Below are experts of layer 2 (counted from 0) of a mixture-of-experts language model. Rows are named router (the router's row for the expert) and show model dimensions 0-127. Each number is 500 + 50 x the weight over its row's rms, rounded and kept within 0 to 999. Numbers have three digits each.
After each expert's rows: "comes before" lists some tokens at least twice as common just after its tokens as in all text. This comes from a sample of Wikipedia text that the model never trained on. Tokens count by the router's weight.

# expert 10
router:516466455478503388471508564542539529451484511512504584489553579544429509538509479411491432486492533453539466474456560510462541513472599434448521456439502506465496406526485528465378405464557526417477506504617544473484442541490610426564596474409465494528512475415497550453509460359480557508539495493578535444588506497504479482413515486493491489569514462383490536455557524462527487475516
comes before: " |", ")", "–", "%", " States", ";"

# expert 1
router:582414507474470460531519589507504427504448540504504552479506524470504538488495499402456450583437506565535431480508461527559493535494496536591490444532552481526488484533479463539552575471547420569448488529569599476500516532491535460596544493469580568519493566516462542571417403559496459507452493545568473444484475523524499546455483490533404555458529454539468506593520504490523504472429
comes before: " of", " to", ",", " in", " and", " for"

# expert 14
router:535535552527535536477497506556549530458528531499531513473555566568468495571533425430473559589608532493529546518547531487489548451579557532420474451471520467474519566505507414512502461478488526553504571447521514550440559497507428429467609567584558516594469455493546503394524461461463445534487546475583418514538482484525446522531543490444398459543489467486467485558473503417509497522466
comes before: " |", " (", ":", "\"", "'s", " from"

# expert 3
router:383511533455540557607567579516467532488468454513539491436520521580516560532496493450461455512479486465440474582467431507416483584532535512486438499494487552454434455463430493507448493496589439464583559527495536543502480513537583387519471497418428459491492434487431530486509471409581544557478505572588542499535525503451405436508460520452450521509547495399518517462546529527580567483490
comes before: " |", "|", "–", ";", " been", ")"

# expert 2
router:427450533478573454462563420408533554505531533594482431461494569511522551558540529459454492488546483538414532503508421398499507537511533482470511552448582478468531443532520497481494448517612465424481503462573438572389484506482575523590525570573457504422468420498544527525530464486493533506530452444513492420530463476466561532517525551480402534362604479515415551454537471495426566539486
comes before: "\n", " The", " He", " In", " was", " It"

# expert 4
router:584538541447542479507559651456524521423551548528454528472519454525427548596470473428439500594539502491535524485538585533501544497522563491508504402462570524451516378467409452447477464570533528528470452560598576554499554496465680499462521478475507536529490505506404577552395451439516502541476582573553452440399540482482507438527481507477474607541468455516441460491501587473411493494495
comes before: "|", "-", "\n", "==", "The", " a"

# expert 0
router:542450461433557524410544530417556529508480502529462524543576541478549641596542488445433489527538501489531482530529535481444532490527566508351460480506556465520485498465456457530450535485557481504522576432570558611412532514554572457526558547496462487529468521561495533531466439480471563561524442516507485498558524492485472514473528457440513555466599521537513619624494536496410583469484
comes before: "\n", " ", " 0", " 1", " 2", " 3"

# expert 7
router:614505447494639516453608478563534490406478465539385536536543509481453500504507551543513460499505546506475595463529550506444576513510571450357479482560528507454515435593494441572514490455497508486520423447589537517369553520444592521538584505410453490567544433457459550564556474497567562586451549563630608498514490465581475425477510490495419478481477454449401538451498510411425531550441
comes before: " and", ",", " in", " that", " by", " with"